python train.py --num_hidden_layers=8 --hidden_size=512 --routed_scale=1.0 --num_key_value_heads=3 --vocab_size=8192 --norm="rmsnorm" --positions="rope" --rope_fraction=1.0 --tie_word_embeddings=false --init_std_down=0.00245 --learning_rate=0.00823 --beta1=0.9 --max_seq_len=1024
Below are experts of layer 2 (counted from 0) of a mixture-of-experts language model. Rows are named router (the router's row for the expert), gate (a neuron's input weights, with its number), up (a neuron's input weights, with its number) and show model dimensions 128-191. Each number is 500 + 50 x the weight over its row's rms, rounded and kept within 0 to 999. Numbers have three digits each.
After each expert's rows: "comes after" lists some tokens at least twice as common just before its tokens as in all text. This comes from a sample of Wikipedia text that the model never trained on. Tokens count by the router's weight.

# expert 29
router:465516414550504481593554508430494564488477519477508597521490539486548451511483549496549546492542574464430552432458461489422509544520485516525512460546430493482520467534521529478491439567526498
gate0:461468433444476483488508486481466389557470567448405585548525534401479495473515655513498548541535449484464594558520576499474499488544415554494468470496503407475471429540529486502523466549531474
up0:473538400445483466448503485502502484487532505500447512583498551523510518548550611536505450531580437446494565599544519441472555432625449496476474471444547463576478567473546513478495566525490440
gate1:552537488545560559511487460459511519479537515471602496463537513517572556445562481554423566528449419410458510602532534481539526557387464635420495598550499493458535529612561526544502483421566505
up1:427576530536506528528411474440470435468508535475569491502563497546483526372542537559460535595496418370493518606459531473566478536511475533408488555551525493506450526492596463491546525468572421
gate2:467428477462463487487481485500466516494467533419533566509433480483552533482461463437527448517456475448487553525548452461508487485520555444554507468469394569509507431543473463487405509535505496
up2:438479443458534543494491459507559486491486491433502636541430528454542576564530502494450527502468486501429532517527580474515495436555555362479538503539439524526457426493494439491506488514601504
gate3:540419443504543464483557483480476570471483478525571493583497490551537488479381547468480458445469524482583528635521563513536577481405583456481489514478533437518492554469547488477501543543486457
up3:512512488600420470575543507470560579477469478547517480479494393564467509531440471412543437388512557497539495526631606594463512543523518509503584498410523467434493479456449456546531455471494429
gate4:485460492535477507535461559446530445518551599536611539451564512435498457479485378497534515520545448480528454539496437570476592570559459497538448482470490565462507572479473529490421480478457546
up4:517475504561479573459551442406495510566574612528615590538536521448515490447476516541507492463549438405433451425529478533487519514474444482452503482432542540394444586492459519520553447494428558
gate5:502530426481555539491497461462425414397558561430492524511574519543513494422490445508357525575488507446475479531586432539484607509528520490520423553516582503560573452513620484567523473489532517
up5:468513471539476514585473478459418487473559514444504480436554584564464492457532451523488498537493530396450474498542479556393519533535478486511481568450587576586578482477563464556536415536488579
gate6:539510540483495534447523557537528514475538513491457533473562551463458360405449491555434446579493610487482482542468502432482517522507516544499490568464540556576437467514577447461605555502508475
up6:533458536541419484466551553433561509544492374515547517456627534435523499436508461507458473533480575465492501562517448515545446480571486433501556516473539636496470485507566534449546562489524448
comes after: " ", "1", "9", "2", " S", " F"

# expert 24
router:470471597414553548535526503505471495537449544517487500498537465489532524565473505517502438525612379538434516442524585527584458554505541432445471474535534492427557477485475544616558474545631496
gate0:499578413592480542449521422538588504435450459505486460472461527512509481532533483535465433554524502472466520500557517550473577517505468538416462503439455460549534415458545422564451492580437464
up0:526566542538508416507571495607523490443423494636465519380507473526516514563535515517481446538512494508495484557539605561440533629427536523441525464532429444541489501485453495521467557554436546
gate1:545462492440496573445488510413457514511410460474529522558487555469630549538560500503488537484548456438488528483519555518472499448494565542468517504521616543501446535512601569420529494545495485
up1:510512485458455550421491506419544531522444477483497423498521536388577504535572461474538546552542538488501502544511466524515547442561499460478540461512574487531488453458405638523558556490513510
gate2:542466590415547508513575486543509499427472554471446478474530502404513561430592412437546482530425447590539530466505461458533463536542466436516524582511469519593483495428429600526434488477493524
up2:445459573491596589496526478462495512395456536524426537507586573474565528519548596495462512540521503514428532509551520493553501568554597458561434514408438527508544502445533494488481472389442473
gate3:543478503423489436570566481573458457537486483553535479567589492554418547550476476413449435482508553588561504516519460547523522461597481510483552598446412456562537493474538580554430556537591537
up3:476446542442542495512496529492564574476495429517518496485497512416544479555437493485481442551501465503580482496504443497456527556588456458543443438591481538495380496593518515529482528511449515
gate4:404477590353541557489547539478447533425490461514525598498546512606509556534392599497535401582403496490527447532455515543558521447579476452471522521444530524330439443502485463515506455511460514
up4:540576637404495559423431501525488516485443573508452511553461422521465480447474561530497497534446526516581440515612459594539527393538466468416495420386408502414463498494507453536506532462527567
gate5:551490608486505523438494540530509519490482573477517539518453531583524598559398457494443595568465432373414560573548427501435505536530482512522535609436560507447418515530419475500492359459522539
up5:498515541519491585469529518483524500461416498412500550519426527504509582510383438468445591599530465483431543566528503460521474491549536516510502595520542542474500527478416426467454430477481500
gate6:486561469564479504577427479473572524478501453563530535447508442487458524580475551633419495429586472532542488430484550482519425497500508545488421495489498490474467442519604450477454453476561497
up6:544419530552510470483489523618499507526508496492567556513480383569380478479495505514438559492521514500458491540452437469448427474478498446474495416521487571481481402588530474570449477504522451
comes after: "s", "6", "4", "3", "5", "7"

# expert 16
router:464545486578423550561518518447484507570454561498386471534514574495526466485504461526506507520525490487437517459466461493398436489426559401565458445408562471486451495509475493516568543493481520
gate0:482418516472532448607411466525487575515463530482507540607520566454490457532502525465463513524403524483592479477508494584632413492509432491584544502495539484483450532542482558438482508545427534
up0:444530548499480527606451458502480462546449525392491484456490495459583522573417558478515515578438579460501422469502491607576477525489417468470476524512523499480550552544455583532533511488449490
gate1:518500476475529566525518481528466490485516487479515510539536564559398502514552359443487566526471624463522466539517532458470508523556516447549468400540460466548554494556488442470544522562503544
up1:574442527591484504444495430624469497541509503480504483527445530562436466525524442447467528483483588477499419508467462430498449483478564495446479429446516496563510552533509462502439516438483526
gate2:531362458456472443531631563471505491561522435478494538498455392513487508502472560512516477527538471563512513547527554559529496443485476463459468458448496599476580440536516546556538493541484534
up2:498420442555495418495541553461491522589534453534494509519507418518546558520465545548548474488496451501510540523541479534491575506494518534482441491432500604506530478550525603541540605564451527
gate3:536580505513538575538529528647456525468616473508455467454426464441482536489538527436433529436521505501337554596432486481462507468586514500532502532533546394561592456412458417526498538522478552
up3:498524557464446450541459526587503542531564567571473491513423460464482370431454550453454488480497561510483538563454493401465536504537435448481511474574478468560557510464448460491520401460519492
gate4:486538486434400508464538638543461525507486613477462551495407435456514586421454470569443479584396537506442488463420458460547553487435559528470593527581523437474498541460573545447492396586556555
up4:482478550537517543460465509551492467538556518480495486494470493461522542447489498511399514521395504526481497491434467389476576445413521412516461406540489427424557651418529532477481495462515395
gate5:471527512500496553470507390509510595492500438516491495480493532496471490469508531567517358522492482407515457588525615554422483543434476481425494461511490497528461576430422412516572530424522533
up5:491541613416494511530449443484480507489442458510539462545460575533486523458490419526452522500502387508540375626558488569441427505526494527515523486458549472387460514451489454454565639443521521
gate6:540521559448479464524477481514483558500483412522472473474517539541530468456483581425467534531489512504494484449607513498558519440580590554434548423492488496494486494583461480578461535517563470
up6:550504488564545488517440480535559496460465510512483457494495485504507460465534546514491565575503558544609457435559632445530482518577549500486490438509483496585563521535505496547420484478525562
comes after: " |", ".", " =", ")", "==", " c"

# expert 9
router:409571514532481422520535461481555550440434517502503534498517465445450574478477469557513418433521538546382595518559474518447486536455535545501434585461560469410570452446542455456462494517454527
gate0:474488420382551489550496472499560523568537473505514530467481502544496519555438475449508607463407486467443486432589456398445459545478552544428476450454524520491418522392494538561542491489509530
up0:483478399476536456554555432512481558486418540507522531544504440555566540506517475554493558483484495431490464391594518508490608507433626515511499449501537513585453511360509528530466479504560494
gate1:501537535491544585498503487471572431520496612437393505580502515500530513486545596465507516496418476526472515423564548493534548412460459512419551557354562492570563485469480352433527496598481539
up1:499486520507506469512514579539528539489572538466430510526525583448539597447574549434548473563450480469465571490560535566460468458527530454520530509423552475534584462401548499486514571551418579
gate2:435549511560498514417573510470610535431563514531477472448569573475468565536471530377562453437505455453424488548497563535463535399477417523488506435542485377549509476526556430507498565475508486
up2:500578511419616503422498552496546536515583528493499492551503427529605500529526475453533493504483390446450529397422521543576465437576401561492479489454545496586427481466456470547507438529461512
gate3:461475551525478420419532493440451520413511511582474555473499379662544487523460487448514417494528439520502538498499553465524540548576511491516528447559425471429488473541448485478492529562409456
up3:434473546430516516506523521464554507468497569528529507517496410591597510518507547485387446588466456488495481442531486556479518511555437514466594457563493507474500450510585526478464507529468434
gate4:525430627439492534480593429504527579495482543536506456465426483486487498457518484626573517601509509397539554477436479528536557505441523478459460544436489470480495486510511468495448478480501532
up4:507534558538418466495509456419524556521504504590507522460364536537466517570494529488513484397515426458499506472406527448507552580528532488442432502496496475503485470460550491488465449472485561
gate5:407589455503416505546460600535504485554482544546495558473502539498452543497499525489424507513505456552520519460558565476453575464602514433509485465506466486488435509482419570431472491470561519
up5:497564457559450501474493492526478428532435531488536525448434532585454451526528559533500525539629569531546467500567499470428539523592514503529488476489462522460509444475510470351543536516553569
gate6:524412540414595624466490454550459539579434530489611535406437446511483552527589473512489453490479553489525430542508447548566448390566506521487475526430574522512543461498565448432552530504512501
up6:380404470492554557469477565498505496506521609475482469480518450567535503517555504455471479453510473540536432499455496485470396475458441523516491586437502408534490557504591465501585505498580512
comes after: " ", "0", "–", " D", "9", "D"

# expert 27
router:462510538454548495490512469466482507511499517463422519474538538525545525516570506459524491590506493533490546505469599442633487507516533442483432459410471511523582522507442451434542535534506495
gate0:632454525490552461509495553563427553507506508474492548470581466476455569366560495513534536517460526535393446512471449526523550610515628461399471514489409504513468486498545433515530516544543442
up0:541457535442500462477522596495498473519412422416528410501537461431455564496501497565535554567416538519484447516446457523525565585450538522470433547527498575623518442542527496471475581512552439
gate1:459532528473468548488475509579503500512450484475570479538610488548477483478474479484468566528528528457534495588547462475547593524451603419531399465441657520508486543448558419543560507423549464
up1:439531550501468464515435512652504548434534468414592479493511556545528476511484556387443533573459502432533429504455520436550590542488516445507506486456564485566420513562448526640590485409538522
gate2:455550579458543528517456433470633472506563469452490518429521544617410515509567472489507509582429449461487518487528537563424433576538464494492502558503438484549524474487515516518558453537422437
up2:502510557440463577446496384483477548470523383410505521456583582589398478518577488469453470514325541452498547537554497488433445549597458509463467561526462478520474498433596419576557404476460480
gate3:494510503503488575487408478486523509469605573505500506519525538558585446447465534441519559427585509499536466461413514495436552539474433599445541546515447519474553481455545537583480626547511566
up3:563539420501499470489476467507545516510464662546555496548548479469427416411421468507472536411533463444481535468415499503425490449478522593429534547463490606526661510500474429541369523569467532
gate4:568480549502449494432528499583408504534405410518466604534536607501440555501490475489491448514480611592528532562544479542450519550513501501482507414473499611331515581551428452439515516509650535
up4:573487584499424460457469442515431527447426547448472515515448596494417453494460492521414502524468600554476583533559538492457525540464459475459475535454442552374495503509428404521468440428543546
gate5:430573533476554527453512484393542427487531522426471491468498528465465551453609437434417520527504529489472537414437482503602482513454487507475395536427514516490551473614519470526465576565528524
up5:453490451427583597533561509500485466426549550509525514440477522489438544542553463510518489542476507484468512332535453564527489544518442494544520552369459599537517406500519489492485529487564502
gate6:476471484483470397530399527473480498474480528498453520479478459350498532520471515505538553448480599551487585591659484525356524528471563467557562537501494538495550438507556544436495550539466618
up6:466511408501492420495569526540507464441487468562513451450534492403566548450450498415516528479513486503506562554596560476505503533544577475536510502558492490382435401452558517433498461514549411
comes after: " ", "-", " \"", ":", ",", " of"

# expert 0
router:449523480488505538453483494461543580527411602429471492561454453453390480534394533616492609451581372507498560458497554477602524549439481503524513527529523472424580544550455529541513499506523595
gate0:480517470594490541460411515523530367547510495548511497447474535474561554656499516447471492497482543625429531514418598509407500436525499539520583461410399455501435483358556473527504468457556505
up0:529493552549487498491546504514541401543510527537477507476401509554447495515488500454484427457444456515413561531526535487470498475396570507530570453482449482468494548435591410549438503469571469
gate1:486512539451514566468463531459416494427583469479471541487469605487450441436536533549456572523585486509518507497541501523516542461373526561440475496558650506459470528459472483515544481491459563
up1:462552483460555570451505512502418479475583453533478456470448574487532465411481533542513571488561478462550494470433514634565564408440487538515556430556611478521517520495437479417548514455517531
gate2:549552500540477424464517476524448489530593500412544596448487418471396437556553490484479601438480509507444478519546446594470610430545519476559520411503487510516400535507460477532499491427466532
up2:537606483587457386505504526473447535486461504475501491492533394535503393509507507456530547449451404496460497533539486539590577313578597508537506454492451547500401487578517453485517544499577646
gate3:428526547566473492508400457507486415514503560502488518440477517448531506450506445485490602402460467510456558440470505423452537476446352456583536578520526529515458530515526504531357493517502496
up3:505496664475491549454455509422562469450474460516376489483570514559512487448450509506523548481487421569440471493468521470454506472530450452568533477461476495488518470520444466501410501516396460
gate4:436485472494538511457571513462490470481512477587506510468439550524443462480433523502507448510507440489517515519403448529464480525415490514547497495467501501403507459556504422529408434431541478
up4:485536464512403548466539469387536474516518518522558488439454514549495526453439478582512505545507510465567494496512474484474470514522521448527512463459485543434484518452488372572505478444552507
gate5:478542501565506527511544494486469511545381558528406471480522511471463461419577455528487548514455472471510496547488516553473502478455463460620436524557470402512461562474552489429462446480577425
up5:590461464516489542546533528541497527457464509447470538440520524406525564456540548473547501548573481448481537507588478513411474527574453439606502459521482520460511496540499499451454457490499531
gate6:565534458550477482504477529526534437463558534454474498519519441475437508596525476498435483498505518473536426486418537445633606491510500438642505521500537540499481474521627463590508538468520569
up6:550570496540414430538436547467589438365504469478468498545456452584479513562491424467522555607475565420559468535494515476523548509517448492588464466471441600444526507489532567564506448488485592
comes after: "\n", " a", " A", "A", "3", " Born"

# expert 17
router:494544440503561486567495506454553536482501502505508604515572552484505522519563490393496451425536443439352576481441503470534491495588535555460509466522558484423445468456565542628499507418531489
gate0:468453445549417489591562557535505475488575413498487516515561532415521592531491522484565481564521524489552418453448463587413575507508616444571500503564537550488520572492453487451585479444528472
up0:525562474484499429591540510533532540561539508462525410528592505452455575515455461529464482538534508515542434499530530471504479504425513466591542504463497597507545556544509532497630596465453588
gate1:532512544477431443509503389532470525456481543429533492541634511420502523574482532544471493462464459499442470424479576379475518522602443604468475444476541496525501528479521599521491453528514406
up1:415523491417523472532524443555441504483509555450559516546498603428458508614482541426471443440450463555431562457500572450418498587472548555484491494496545510451520495406509492584465470556567477
gate2:524460491491528472503475522538545547566469490491414408448505450484496499509527557477528491555525526490468508527448465503530454539479425590497462404604498620398538592494483496462522377521400528
up2:512500509465487437566485538562539474564536547554496554481457438456504568397481453402461507543482544550433522512472542474503494561569473482493423413609496569549499576493493566480487396496443549
gate3:643593523388476465478525500611482389548554467503542388578467511506515534464456559602476502505502521472511476501538547550560467546509471481517431400401472473578522504520519503499445490388575450
up3:575532473482563524476516513515454485502582547532476551473555519461512537473477391518406484523491442581496534447596397492579600546494464353492401428438498497460519530460556496550425532511611462
gate4:471517532505520502453504597535562442524545533545492494517487578566414493503498538542505471560538534424466502397543527472470517553581491491504438486447518411467507567471453512528514545544443619
up4:515502495493456566482500474475569403452520539497495424516476520490459489488436515557546455503501414476493533440516608480554489415471524521566441457478460437567493553482495442446543450508534545
gate5:424481473492462381497508485437480473439435427500440486506594558568431445478618547512536507543570488472531427476523542547520475542463508439542556481376446561462529468483497515594504475462553451
up5:499432534429470437581525433511488446456491428504428417570480486463519453468447472572419452535527492498568398508569530537584442495587483526455559546530591466541494469322502521555426500501483555
gate6:501532533527504580496527400438474448522498467597571565562519521611425493525480500582536512484622486545441547592516548542549439487529502377577468420421525519523541489484580600547513439593461502
up6:478492542614542582453567468466433479507472499512497498563472479589468510524479571575484578438535366507479576536435466489463491467490548415556426431410481484465585460536583473499598488604451661
comes after: "0", ")", "3", "4", " —", "5"

# expert 22
router:543521454562501501500540538420493494526520565508475487497576497434596560524533443438477486502514497437479525594385583486466510623511554481487550511474448519476520457504560554456497595531524540
gate0:467553479534429458485565586388512552520532528552565539550462479596493456514509451485521519441511532547604559577466493396484417558408494457506501534518498461615526369540410486509482498477501438
up0:558515530489512470510531456444474540549484587567528498560414514504418542574580486524426536554481574479471532480488509414519506466417604467517524483477517441426470414456524487448534555529534468
gate1:455424491441510511553495506443588520442453545564465438523555442485570534528523426441499483527584552508475544604501599505447503499556417498514442548484453570472563514429448513541449486480572526
up1:429452536458495514484586412471473415549489534476538493429529443469507484551496432392496548427520456470443483483529551484398600480515416433575487488435571501497566437499519496590353509493490420
gate2:575425498534559513469495609455453503527555463604439507518511423575501501476487437439609601576485454537552454493516530567433474560598508508527461551422501540621509578515445535491450440439480500
up2:503473513593551572503550509438466533458481538465557500581562502454558484487460562480509616521480479583462554472474615521449527608542432516504528514483568517495439512445547583532515497498553543
gate3:468492487613409471524519488451443474580482479558535500492515508549476450552507435557422504536537539498393579487545523488565508434553428471543475528428430472504553409450391457433505453452571465
up3:472572532549540509517469498554571465478526405553476631460461528498548603471476472496550465467503547436454577528530468548458454471558594482511542534482493563524507455601661444502615449494518475
gate4:525528511482483523525443497598459560659480548499457550404481517484565472481490567556473520523625492546583527451555506463481476575491576492539525519481571482457427395585502502543498509495529497
up4:528467487406462492532440486489516560533481551583458522507504497502624455487448472515506558605513543518506436401542549506542433588479431520490586455436481544484499432486529501507424458526518617
gate5:523476470564538550441484480450455469536460511472432530607486431495483528368534502493544485466481515415498534519447507577495481558500485433550489503527444453533490520464538503503527624551564575
up5:594399520521451498469547439481499405503455543474452499603516506508487471419494444549542489508527537420508444526530568486506540499589533509444460561480491578494469515517534555501542608594542517
gate6:501555515487450494458437474572522481470474520475452451389476475447518537381537510481521533481431557523455559423434457467459531552433500501447512443532435511519648485589504530445516486578583460
up6:423533456500490473453453487534449479537503519539444442440517427483489495376536492487483550533480593469503545561512565522458598531489462562451413528495445450563546433480558570514542472471565597
comes after: " is", " on", " as", " with", " K", " of"

# expert 3
router:561516423506537526515518503525521421617485475565474523521613478476448492597414448417550417366475425419478531579343610574519474541521543483428426480503469603433488494408461538580463484459542503
gate0:543523431550539519482486435506574518573395506540559518557430476409539571517575505550549527583403406491446520556496469533533506584476521482539359587574451491487519503421341502543568530551437464
up0:584521467451530554553465479502480528479411407451561538507487514493506539568522521624564500461430419536508533592505537550519451461470542477504418545524478570460490522521584540542552523523407457
gate1:511539471467520506355436534460496553474459458463552532485528493434529483489483494402434428445543589588444454496455440548432510502443466457475479513515536519470509396451458490439529566463612541
up1:516558459506504486428414473471494559493579462496513524491597519537572457480540461478528503504532529541574474539406496544552477380502486525461459529483500498387420460477502480523563543418581537
gate2:554532506489499651560504559461518440503466512475539512569458478475471482481548406594461601598484447493440518542508494444588506535537460523547524520483423539431431499510553539584507466479447518
up2:533593490540557536521460574509453577566514480373477492535530492482546613557500409427553526610598472459415523525458541460534496431442519523474535479499546561500459537507511486507493540491411574
gate3:514583441519565564484428497434512487505511460572502486424457482461466530512524445484422532426541468613535459515464512505546483453552513561377454566541461585485483486501575499414517552468642534
up3:457490526573501424509485498452539494497443545535540460485523491438561527507509527468422410485415541441567460522618495536593523525524584498448506529480458528528571521455489466461527502379485518
gate4:511565438482474542469575526586412465454452638555474528480439544508441482357560597471387483486622509532527566507535436512570599537563526537612521473515592494542456535481446482511497421484430482
up4:535551483541482542480548510544463438520442558519486487516454517617519419435486439502399372568504495565446560506533490451519485444462511501584476403447575464578469594479422524516535487437520460
gate5:515424482516485385535498471399544474402479472531463519454477470583419531511523400512506451449504463436503587475319456585491500480375491540522506551504570434595533527402430466561453418515433519
up5:570510498559552315493548435411456503509464509565478464467394453549405472531437425450428495490497494450509475481436484654432469489418457462503490528483557393484552581409442513493451494436445461
gate6:486584386396586487566532495488523508532487474518519541479523470571526463582428484542508410529466541525539489566521511546526489527556486462486532441509544535447544552514537522458446590504499455
up6:519609406470547535599586489516488446455526434503499485469520447486491492554521520480516425418400545511466483518493490482480506519471491484424504540560498465497580542372509476394437587555448527
comes after: "\n", "==", "le", " ==", "===", "e"

# expert 14
router:423575517407548528548405428438485424486479579497551445501489496504528546479467444410454447497541590541474464577502571432612508619552389504445466467419481601508555596546534504439462484530420442
gate0:435543468474594574446466554477475564536444563530475474459437463508442522566544491478484529556484422557528520515439561502546540475589453536450499503530577489438517535510555486453351477500458429
up0:435568514402484430453562595490444515605499602526511455424435512473421499592518480502544461656475547470437451468389479451483494477545482478416426501491560428434532542474491477463494480527557514
gate1:529454503456533563535494562548542546405504488426588530492506520630400522464457453491569480534524507475571501527465484519515457517562466456498474569546457545504412522583391494544515418553572436
up1:543533495394552505621508521540430504435558496500540549574539489634443473494502458467578447544502471540527501510524453524557473464569455366457464519541402480512404472565380506502552472523654495
gate2:512552554538397525466543473537435492522591526568599539521431563523463475497425443527465559523470560517515516538513431486550488531489555453495456544507496531508558455491508462493534565464456525
up2:542496617516534562587522491474416483495548490506456464491412490491484464512362469542450547512491525525530491509528514475505416617501460502486504466504529568449534456433532501515592569482373554
gate3:558476511495550534557515456405497459519512531487430494450519570532370437356523486535504568456463492570501492413480580415439507456425512542464505466552538430491473551567559447515575529545356549
up3:582516575475447553492614528419534480544511526560523503515460501605392453330507502451448578524492536581551526445544649424470482459490455563510466545512584443502485573443551433489579491500444514
gate4:595508408534499499479570551529522459406483527534533480504449533482475511500416435409479457522450498493483515516530483468514474594488503504515527534578407467468408390568573504481483456448511402
up4:563463374519469504526512497540591495451535533518564399381494490458509477485451424467421460498476538468434558513441512488497459570506545558541467563562500478505477440554591536408392426422527484
gate5:520489515533547507458510502537553558433511507577523504426550444385440567572512420484500466535496496403484433518575549493545572475556516580555512487508410514451521473566457548413525417525613434
up5:439535520557618484522497442588525493387456518493515526415559442390457515600462420464488521503449558462503407501529505488492516416594581489542522529436500571444523553533469559484601494491563451
gate6:523567526503488478517396459420534525475431489491515445535496494588432521465471512427591530434548555435430451395454487452582523478510478481507541511522441589624388547481539574565565518445402527
up6:487528515476437474550483451504471523503491492454449476489503465537359436414534471457521541463494564459466413494434564464582500523519445406560497505443496545521449563438493632530578483563459435
comes after: " (", " \"", "/", "-", "|", " L"

# expert 25
router:470553461537537504577544528534490493524502496538435495518494447436509482512421526440443466422599443528524503532479583465458521544486460497509450434352481558464512536551490505475531550445550546
gate0:505489475536587532450485485463468515562456579512536343461485479579548512528463549552583493565383484550533521447501506536491477518473538431468434473491470484460494387418536479479507509491546566
up0:523509530530508468471515460468507539546504488548512441477437509491501564594522605422479469449421450466476497499384526615541477496448493472490466498451582564496475513462548412490506511463461444
gate1:494438515580482544417557448476457429481495521496550431460489575413493513432578502578523528563554505505423484466505448525539572550464489543495352579508465561513395451543566538475462401406515522
up1:465494513592496539444530524517470423528487549440514475493480500454530574456529547593484581534479523459404484544509513531420500539508531603524352548421495538499477450443510594544460411413463489
gate2:529500538475515462491569514416388509419513526421403463403472570496446487574547450535444535587454417454536493565435487499492382503464471560551524483442615571492376526418581563510498543452596572
up2:554552479466482497467535468448423455414459459445432535395485521475506554557538488468463511574515476582459558519525425503481377492494514525534490425460547569482417474404550572551569516453566523
gate3:458502496480509509527528563547551532430419494447462531502516491599471499455511496518399528574483492532504405490493484495476465459493550569534479477487556498480459498473505456530489461513487534
up3:504466530541511445543460503518538532486502581481510563531480542549416473466470562492359532412516490462476473427501509506491450612532415625569516486499543506463441484557412453475490526478422439
gate4:610504446536471431533499491427535462517426458564538424418479512426543504606532476432568537494523517478483471430536499527480439498511426383391525415435503439503453508491521424432496448560460506
up4:565482495523545383544497458427561421544417494552555513414556529469539508594512536522595488518518538467416505464508491501525479508522475481374496460414425465524422510545541519433471464542383477
gate5:583561462445463555394582436494566456546505532467468488464562519472469526509539339508527521527465506496521541560544556445448578543425516603537459444455515504504615515482558484517503498364479534
up5:489568468469609563496565467550519468490508500526475492442589616577523570553522453458518458531478533480480489454558444601545465479497566502485483535442514491570552455555584494537421420523455461
gate6:543589513468482502557437507528557545539568516505477505483342492483446563552444485422444482507434549514471423575476482508494555497458389489519604560402507468447461527517560489547532502507474528
up6:471588544514445542484469485511507585515568461536512467484424524532420499554512460413521457571526413535431486504483466525515520455468455547554579520441476491482574490480597499494430486456455538
comes after: "0", "2", ",", "1", "9", "G"

# expert 21
router:551522526561471530527490490449558529508566466471490512559495547416587471499471445486518389568523454435553488548495507516479480499576491449634469468485491447421501483536566436490442532469536421
gate0:516540523557556503456485445590472474599543451604570576534634486570574508556417458445463523533476444501511533393517440565475548590492411553552508498449512486391524558509462584466512515556383459
up0:452432522510431501504519445465467467484612457573522600477566525577540487582433484465447407494522488533394457485544474463448524489470488539562593502380512388451473484449479575492570514562456516
gate1:580579518556472454486503513428442513448531426438477498520520535487508413452450500479570548409511466527397524491568490502506509476432479456481480531454563523424469420523498479471429483490539455
up1:473501498611489423528534568498510490421523460451506545586461447459530443521444430425453508400480370518534568547556518500404539412550412522542532551425546491430497496554521537496463558516466508
gate2:518505532474424538568550524518478435507457566547513515541537460473529505535492496485503509472540573484527502545428489607605546574623494592448540428514493577535529578479477446509522480560474556
up2:520531599588486535497601419563495524493496545491539568490495611518490477480430591524518555525481501379493628563551477554518402443423510506484402395455599470598557468462478549402443417568442546
gate3:465550568489498447421482551467538498385493385427483408509460552484444462499590498599373492476571443529545519480546562497507480548497514517537521478521504602553529533504503450508415469556405577
up3:547571437534483455538459490492500439496428448468515391520494512500456579490513487514456564452509481476614546450485516456529495451496486478441612530465512567516482497477473526574408527585500497
gate4:546487505554460548464463418463586531545446510536535560509552533437515570472414469607524538464527517420563499490541498497470524458469504525415447494523543548435471455609491469544541498436440461
up4:553483494467541552415511371487577505510425508563499597561498498485507574475489491491529499501536468424512496530504493453477460536475518566490452515493501598483457468629508462487450476391570471
gate5:372478450474464500539543619482527533571521469561514505502444495581417433486542474521579437576423477411526389577465521467440468505557527442506520512512596506568457549386463427513461506521573409
up5:533484457580472541464472556546557473545531507516524514542499423548449432520524461535594457584461480426446461551543496510502528385576436371544503451542566412566533463321488514533551563441492431
gate6:556454456464475485544541459518516537558502488537498507504462574525476565514516521570494514509601444529494566520504495486534586509455503427470567490487563498519562533523470507540440535614443483
up6:515432452520504418512490555468516478504454474587469559505455435494483571498504521424465537523584497471434479498425555487502576507499558506423509539475547445495501487533485480499485448579510465
comes after: "\n", "o", " Le", " Ka", " such", "li"

# expert 6
router:506498481491462481471529539485500554499429537508496476526585445457526531526432534431532494475498487478487452538536498424600498556456498550483429480521398549522517508465529512509517515595544462
gate0:404580552524444481555505519551480444512536513372473436431488444517426465529549524550522532512456440487437502501550490452487443399571577504606525441466530528531465455498518458497498486537575504
up0:425526417487530419523468571458454459460543477423496471430591486457556516507490498530530389557494483428523465448465403398500482400516493538606479393460522484476567463465571514405461477496570402
gate1:430410468465486505548497433509504547538560460485536572546515443518504437479476489519455544445517540526477433600464592488444465440526572440453475509469579498486454461518499525515597469447520560
up1:399417541475468515559522465505540555549574488538592500617547470479474339389493552472488483450538516427531469534511623511407467472516561507464474513447569428509453530475555503533576441491460507
gate2:499395500478516574455584354540518483597522501510442489463644480422493528535548486552543501449487542558496508604548468556541410464541491512437429446522467535553555564533555469479463522457525495
up2:535466453508441480522551429594484480630501502460514449510568484397423512619541496489488528462522454562462483560574494525543456571475453552508401534530513535612560585532496447497414516430497506
gate3:508434464501547484499449482411522452428532474535461463574493486522504556533539523440404545408521569516570558510426580595490476489496479478500557523563419471487374454479466480501507409480528523
up3:485469470522529513542442445466536531421565484542527523604465548523460500464571562490490589405567616513580514434508583574443477528479550457554539464539434489514429491557483378479508432409508574
gate4:506474581478468511549441481438619503554444473466458516488394463526519449445439447409551533571485497454391516514478461524480437476475437531552570516491535483521410546532632509631491410511498543
up4:429533557471507435538502577474606450542516468493542513545521432433529541506467482531519571524506511485495422528489437590451473545544466471492585543477569424561535428484408487477471472538412567
gate5:546467476622534467550498534519405450534405591550590469493460538409563528512482549493496451527518510453457531567627530485420532450454568446566497563557459482526543428541534478507560486495545581
up5:510496485555543576524486595440462431590427573575588460464440569476494457500536573507468492513516521540443460513565500440511546539471523422558495547515532493521568448508475548533521532484493552
gate6:545437474443475535518559473540542404475446507505511543489527530503518380623437535528499475569448510448486487583427479447480535382475474497464461499515494478531569555466453502443472451491497499
up6:540424481353510453554431541586530354494523521455541574441508538449568425506453537591556534579546503450502449510464467462536501497534488516486457456531477505480599537465541343489461560428463527
comes after: " |", "|", ",", ";", ":", " W"